Experts of a small language model: 11 layers, 427M tokens.
Below are experts of layer 3 (counted from 0) of a mixture-of-experts language model. Rows are named router (the router's row for the expert), gate (a neuron's input weights, with its number), up (a neuron's input weights, with its number), down (a neuron's output weights, with its number) and show model dimensions 80-159. Each number is 128 + 24 x the weight over its row's rms, rounded and kept within 0 to 255. Numbers have three digits each.
After each expert's rows: a language model's description of what the expert responds to; "gets" lists some tokens that make up at least twice as much of what it gets as of all text. This comes from a sample of Wikipedia text that the model never trained on. Tokens count by the router's weight.

# expert 13
router:156141127169145150129163132137133147118101148154149157146155093124108147112146140166112146132095156144085181148153132135160099139112154151160136186133159111068094169158101153098125134186078114137125148136145139150114118114113104147120115142
gate9:072132105160127146141126138149162131134165125106170141103148113131135102122099117174119151163128116128134096105115102138171118170178128078130153113136090120128142133103114163156076167140137137114097142117111142171116086129114147080137110125
up9:173116105153165117163094121120151110143141109151089148109135122092130121104152085127166098097102103099093094139115130163161149158126110120154122152125129122142159106128129143122121090151120134100142120166153145095133095115124149120127156166
down9:076121132125148162082143105137127142143096136112119115101106137166114153109160144114134117094153098186150087158093123111154099106120108086131191109137091112095133126151140109118165131130115138129138116144129099162144097142154104087153146127
It responds to: Latinate word stems. Middle stems of long Latinate verbs after prefixes like re, un, dis, comp, e.g. rein'for'ced, app're'hended, sur're'nder, rec'alled'.
gets: ".", "re", " to", " re", "ur", "u"

# expert 8
router:143120145083155119161092140153089104115139094101094106157091122102152104141148147093111143114104122152133092110098102146091156098152148144150158146095130123166152099123144142156154107099116112155107121101125134101110100092118116164151118140
gate9:136100143185141140110156117162131134142127089102158121106132132157125122083152090083160146109149153091139157100135097116105169129105127112115118118100144085172100137126133127116137170130126149085163152150147126143097168143130140150099099123
up9:139093075144102130074111111140141116097121103119158128120112118135098135130110119088112108063128141151129092097133193104154166106135147143152135132145103125077120162187088137160090103175091176121126093136138117104138158129146088102144114155
down9:148113109128127146119124121101121116113096123158123124123106121132165163124128152137098143115158127117157164119143129121146105111121152137082087130131159104172130116110139103112121105156135167159140147123094135169146121123167155122117116162
It responds to: Proper-noun word completions. Later pieces completing words and names, especially organization and military terms: Squad|ron, Vict|ory, Osa|-class, United, Railway, Company.
gets: "\n", "on", " United", "s", "ic", "y"

# expert 19
router:125107146081142136161106137148097099111146079105100098164108111099167114149140153094112141102109127145132096096087105147087157105160152151150155138111136116157153098128134142151141121084124113148108142097124136101116105107122113152152103135
gate9:133143073119147145117124147122147104137122134167135111129118101150145139143144148112126134090081107168116127097115136091121132122116156113145078124192134114142110110128108116113071109119144168118158097135152103188161138108200149134108124117
up9:094128157130147094148133158124134155098137121149130110123132102200071129117096142118160145085097157106103110116184101104112151125077104164134149090148118171085157153118179151146147153144128087116178123127135136146107121111148150110134159131
down9:128108071148117119194109152163102069130121139123094169146137118086138106146131174100161138126163115145155135164106136144099154128112135166136156149148149128095122103156126155114141104099136132104131130126118159146120105128127119075143140120
It responds to: Noun-completing word endings. Final pieces and head nouns closing a noun phrase, such as vac-ancy, Street, Force, sec-urity, landsc-ape, often before a comma or verb.
gets: "\"", " with", " his", " it", "|", " It"

# expert 5
router:111113139079147132163090140156104109105149100107098096166103121102150104153142150084113148108114123160151099095112114145091162107171141153153150132092121130177156085128155152154151108092114113149106129115125134101112107092113116161156097149
gate3:095122111136118106181128084100148147149141127126174137102129155125101132108129166119144155147185127145123130165146136147131085088127095119074104143165139126098117096120110132072081140123129157142163121137147128097144116146158113126157109107
up3:125165109117131162139156143124137130159092126151147109158161129121121126115128154124108119143101143142115115110085145123103135137143127139128160101123133139133144176106157109104161114167155079139108126129131135139141116099054149071083151145
down3:097136103073093148095145138145193126084101104122134093145143139130128123202123098118109130123085108166151154165178144129100132127134112119141153085152081126154136137160129176118117118156136123153116118175130078140119115160129103145170172137
It responds to: Name-initial word pieces. Second pieces of proper names after a capitalized first syllable, often personal or place names in lists and tables: Max|well, Bob|by, Mog|adishu.
gets: " R", "ar", " M", " K", " L", "k"

# expert 15
router:115094139091155130170091125145107097106153098091113105149089125135151092120154139090122146105122106143153088107121120143111143081146143147149134144097133123183161109139158135159150083062129113146101100109116142105099101112087117145144128166
gate9:148120126131147108153109111146130131164137157120159148122144128143141148107121136140125105121170115115131142124136150110114102131104171164090146174135131161134104119170141078162121098112156118145128117115127128160134137110114149097135102120
up9:137152153110193141171098104126103175153118160082131076093100141162123153133128104111151132123135133130132112133156112059116095125135135127167119090150119117123103140106126143143150070150115098139159120136114175136100106175158147146119133139
down9:110137121115178127125135117093128081176106114149142146183152123100149140089119159150109127122136088082116134135152111099105109143142113139158133081113132108111107125141116095150128126180123138150092119124102139094100168100198103124135161124
It responds to: Article openings, table zeros. First token after a = Title = heading, like L-ocation or H-akim, plus digits in sports statistics tables and decade lists.
gets: "1", "0", "2", "–", " H", "th"

# expert 23
router:129123145098155117148103135158093099110151079096092102159106116105163108152139141097111142115107112153131095097094101156085164088155146146137151144099131122168152091129156147154147111085116108151109126106125143111113102102110115158156113136
gate9:094136147137139132109138114056153104142154154118148122114141126105145114128148142125126101152111139085098166121176132103146123116119096155131146146124123122122123144121118134151111128138132174135149166137075111154145161140101188123068145120
up9:129110117137086138148140075158109123165142116137086125126126146136110115137103108142113117178139152132123112162150172103132080138106127135180124138092174120184118150105163164153151102168169120142082131132120184166138157106117118155123113113
down9:127125120120115093106175118071104114119135146113113103161130128111109128184126132165123132102094119144107147124142104141126158148098058122095106161179125171121146136122100111124116133127130152151100152152121149170164165087141169090146130129
It responds to: Phrase-internal words. Words within noun phrases after of, for, on: the, and, plural endings, adjectives like annual, international, e.g. film 'and' television.
gets: " the", " |", ";", "er", " and", "s"

# expert 25
router:117136138058161113132090128157070109105189103115104107155127142101149109161145132071121142130120111142106097127090119151077151111161148133133148165105133135159145105121143146142148117105111108149103121110131138100119103098135105151142103139
gate3:121126134163126100112144132100126147162119106093160113151102120126138151092120166161152103131127132103160131153125101086113138149128109133088137101122117150143097133178107102138115189097133151094114101127114169137122106138143091143073144053
up3:140105151143107145125131147151106132083103123116156106160114095192128111145140127087115119114112130117111158119111123121095063115122122106136109136100128155108133143147133140146106091128126146169124150146155123134140138158119112149170078143
down3:092127169133178097085133120120133113122141161117106149104135135124148122129167148110149138121128104094140154083153161137121089119141157135112119126138127145129142112132099162132128139136120127096151120167097168069132152102134112128135165132
It responds to: Surname and place endings. Endings of surnames and US state names, such as -mann, -kins, -worth, Carolina, Pennsylvania, plus country codes like GBR, AUS and table pipes.
gets: " ", ":", "er", "\n\n", "-", " with"

# expert 6
router:120134147069158111158096139155085109106148094098102100170104109099160106146143144096107133101103127151136091085097097147092156088158141157137155149098136132158156101119154146154143102098115109149112125105119132107116102105113110161152111143
gate6:099171080129145138131073126123155148145105119160137135103138108132143150140094151126124097142145075128158119120125107090128129145128108128101149123163109127124109106136089104140121150143126110086149136134093084125118109126136178141127090109
up6:110108160094151157114101141121180098145122119145167113124152143160120126135116131101147138137132158143102133153145110129133082114154136133146107147140118149155116155104091143130133099114112111156147091143157122128152082104193125105111141145
down6:154076115107107162142124154086087134094118088112172159096095170113117124108158115122116097102137134132140132104099112131147097143145163120136092135143121162125131123127098125105136123165122136096139128133118125124094146105098199109124090118
It responds to: Table cells, species names. Pipe separators and first tokens in table cells or list fields, plus Latin species epithets and name pieces, such as ill-otus, ran-inus.
gets: "|", " |", " ", " al", " b", " pro"

# expert 26
router:130129149082155136161103147155093087111150081093098103169102116103153105136146146105121148105104113157145105104100100148088158103160153152148155152103126127164153087123153146149148104091119111153107132107126140111114094100116113155159106141
gate9:132137126157134113132143088133101130165163154153123138095093124100095115127105112121125132118148114092147147104124099123129107110119137127126102151128119147151119108092116102152091123102130161120161165115105100133133119106099162098108105102
up9:160143129141118119136112110148145101125109131112165149162168134181083144123120162137094204110146142098107170140136152136135159138137127090130123140137100187150151123119111131124156132119106138136136141123141142105134106144164181137111114145
down9:122125160160135139144107121137140150116102142165159099116138093149137072112158132166123139125110154090164179170120099108135172145180147128088134140116141116152144126068151127133136092133161117135125174123139098128087140102143115142087144136
It responds to: Line-start list tokens. First token of list items, headings and citations: hyphen bullets, quotation marks, lowercase a and capital A, e.g. 'a'ethiopicus, '-' V.I.P.
gets: "-", " \"", " a", " A", " S", "="

# expert 18
router:144133139081154124143091135152078102112159079103095103158114106104163110146141142089118140115111128163148103109093099145098162086156147151146151155099118124168152095124161151146147098087112107154107119104127137106119102101114120150155104134
gate3:112149117142115132160134103102125132146150121131130139123115130153089132149143137100171116091119188131135124105113167124130160130125093133130119105149141136131091143152110136090100124154126185119110188172109135129142114128127139124083125141
up3:142134135116137125169170137131144190124117135138137112151134093141149121102140130116140110098123166163133149096127156125110122127181096146163196115109110150165135169138124137129104140159140115086101150113117104094162121146139176131168135130
down3:125175122095131138130082097129115124093140116150129098130114151179123155101135123109179170105112124099159149157102154129138124118155126124139126144128107131172110113117195125141089107136119124149146185148125102150164146098156090133095107105
It responds to: Infobox headings, month names. Tokens in infobox and list templates: www after http://, Belliger|ents, listings, History, taxonomy ranks, plus month names and the after prepositions.
gets: " the", " ", "C", "S", " November", "T"

# expert 22
router:120105148090151139150087147153093108103157097100111109153089123114150087139150131100123141097113128156153096101107113147099152093135146159162151158104131125172162086139149146169155105077126110143097115118111135098112104109101113152150102165
gate6:092155147119103126145159136154125118132138132129112118108125099144105161123112133154127137153147140159173127136054124125131116110142161125099124156168138118092083143129092106102132119156147145124158150106125124082140133131159108100065125122
up6:122140132116109088128175133172139167157146121150150117093140152120136122142109122161111142166151115102162127119083139130115108117172150166111114152153126095115109130185123127133105169115158161112160141091161124142138123126117121159080148107
down6:132113154115143086122107109190138117115166145127174141137158133119184127153168115130159140141141142113142101138118118118109147147142166156170164138158155147109123117154139126133128163158153141162130137157209126125126136122120126141120115139
It responds to: Auxiliaries and list numbers. Auxiliary verbs like are, were, be, after which or who, plus and, to, and numbered track-list or table entries.
gets: " in", " |", " st", " be", " were", " was"

# expert 11
router:120118150085157132162094147157090105108155091102093104163098117099158103138153138095116135107108126152152094105089107152087164101154151153141150143102129121173156091125158146150151108087118101152109126104120133099110102101110110161155104145
gate9:120111121092091141119121132126116156142106147100152128147120119114144127128114148142175081126132158135126106188151166116117120152130095121158098124138113172111069144119162120116148118125112129099134158152111086140159145124115169107121087106
up9:129095142119120128108114106136168110115156136101140153132067079136147133108119145083119169089146136119130144141121138124121164163128129079140161143096105094121103119165138136139094176147178141137115156137106113144080160160048132116136125097
down9:144109116093150100118118163122120086102114116110133122107112163111145133142142127114122131117140113134126086141122126124105129157131123151179163092167118126117085076086143134124116140134125175108104137109111164101122144140116121122105150173
It responds to: Biography verbs, table dashes. Past participles and verbs in biographies (graduated, written, scored, played, killed), plus percent signs and en dashes in score or stats tables.
gets: "%", " (", " F", " c", "–", " M"

# expert 9
router:125124143084151121160089136151090089116143081101091097168109113104168113132150147105106142103113113157135095106109111148092158099160142148149141142090125129170153099123152144153152108097116109146107127113121131107118104112120111155157098136
gate9:168169119110143175083156137104151128154119114137135159119147120127149141100137083147098137141165174076132143100134137136111077115118125182116100143133105158142107115097108126103085125153130142114161160175106123132113150137172137118086108105
up9:165144089105111143163150164142145181155109166114156088129112159117113133129110094130124113110114126150155097110139115143124110145154142136115145177124108157106141146147181111120181118131097178145111131108120109149123137136136123124107095087
down9:148118164190123079139159138166134149123140145137136138128137119166080151143146113148109129135110130088104144181112098147129135120153121128143190081137113125172108093086158121096104123130157162093143134163138096108123141161094161122128102131
It responds to: Prepositions and function words. Prepositions, conjunctions and articles in running prose, such as on, in, because, until, that, plus year prefixes like 201.
gets: ",", " ", " to", " in", " the", " that"

# expert 16
router:122137145084149128151092137158071079123185084089095109156091123096160110143151154097128151104110113156135093107083115152084156101173151153142156137103128115151150097140155143159141106108120110149111131114118138110123098103115122164146110134
gate9:133093157143162138093120103124177120148136164116177095094133096150119172130103104142166114131153086125137114143151158130170118154097098112115142130121138135097141156188127132126136122116123111085116131097154090110067127153116145138115105120
up9:130120138085135145152153110120163115128127153148134146123147127107139111146129193112169184111103131116129053146157115132143155161120128165124120115152141128146169128127084128107144159116149135154151177157113156110154081158165097100126145172
down9:129163134082104164154106105130126121133119110123130118140117148115123119140133125140129110173100146058169142149105123114120158106106137120117132136136052113134170134153152112171091135112156150094077136143140126138081100108109141154182128150
It responds to: Infobox and list fragments. Odd word pieces and line breaks in infoboxes, lists and tables, e.g. spac'ec'raft, Belligerents line break, 'a'mericana, plus stems like decl, creat.
gets: " a", "\n\n", "M", "L", " \"", " also"

# expert 14
router:109134138084142125139108132144093075106136084101105091160092113114148097148113156092120153124124109150138094117079104144084145116150137155153136131100130111160154083137154154150157115101122113153108130104133139107114116110119101149154104162
gate0:094132142123139142105116132134129141131163088080172129132149155128136159124140113157140079154118103114096128129138193086120132128135130148142169118133167137139070093122114102156142090105169120129171080145137132122141115112162130087109099140
up0:098159123139142113130091151121112121122146151116096105085118078116134089119118113117132161147096086138143106094135110118105117110154149131166139167136113146100116176147118128137100159185117130125176140100159169168119123130120126128145180157
down0:109146083130087091110147105163122145181130173167128114137110139113085107137145088146149097119135101108092126111119152152158128114094142118128177101126125128149146143109122171107150107112113139146140105131107101109108126138124112092135118126
It responds to: Word stems after articles. Word-initial stems right after the, a, in, whose endings follow: pen|alty, educ|ational, goal|keeper, def, ext, dist; also table pipes.
gets: " |", " an", " All", " cont", " more", " def"

# expert 21
router:126129150085155131150102136159107113105149089108098104171093120097171100148144143101118134106105131155144097093106103153084177094165151151147142145098126121162155089122147147155153114088107108144104119104124141106118101100122115165155101136
gate6:131179104157138115169140109134135114122144132151134139132144162152109132123098059128159145151136118107157123155122165088137099143140118129115134120064123127168132132136101121110114161142132144070148166165141166115137127112154118127128113077
up6:125109134099085131134147107136136136159136141110141103137101110112154163122147169129099108116092136137127118124151126152108113136071101122133139145145119132183124109107153173133141125135133124167063150096101130113095159147117130156163185149
down6:151084159127118145137097124149081096124125168111109130122121129194098158100133150146120108125111158115135147179152117112094112119198152102119125169138141107157108105099124159121094119133117094116119089073122136177110129132154117106109111104
It responds to: Commas, Ch-type onsets. Commas and 'and' joining clauses, and consonant-cluster pieces in South Asian, Slavic or Arabic names: Ch|ithra, M|ithqal, ware|h|ouses, Mc.
gets: ",", " and", "\n", " Ch", " ch", " K"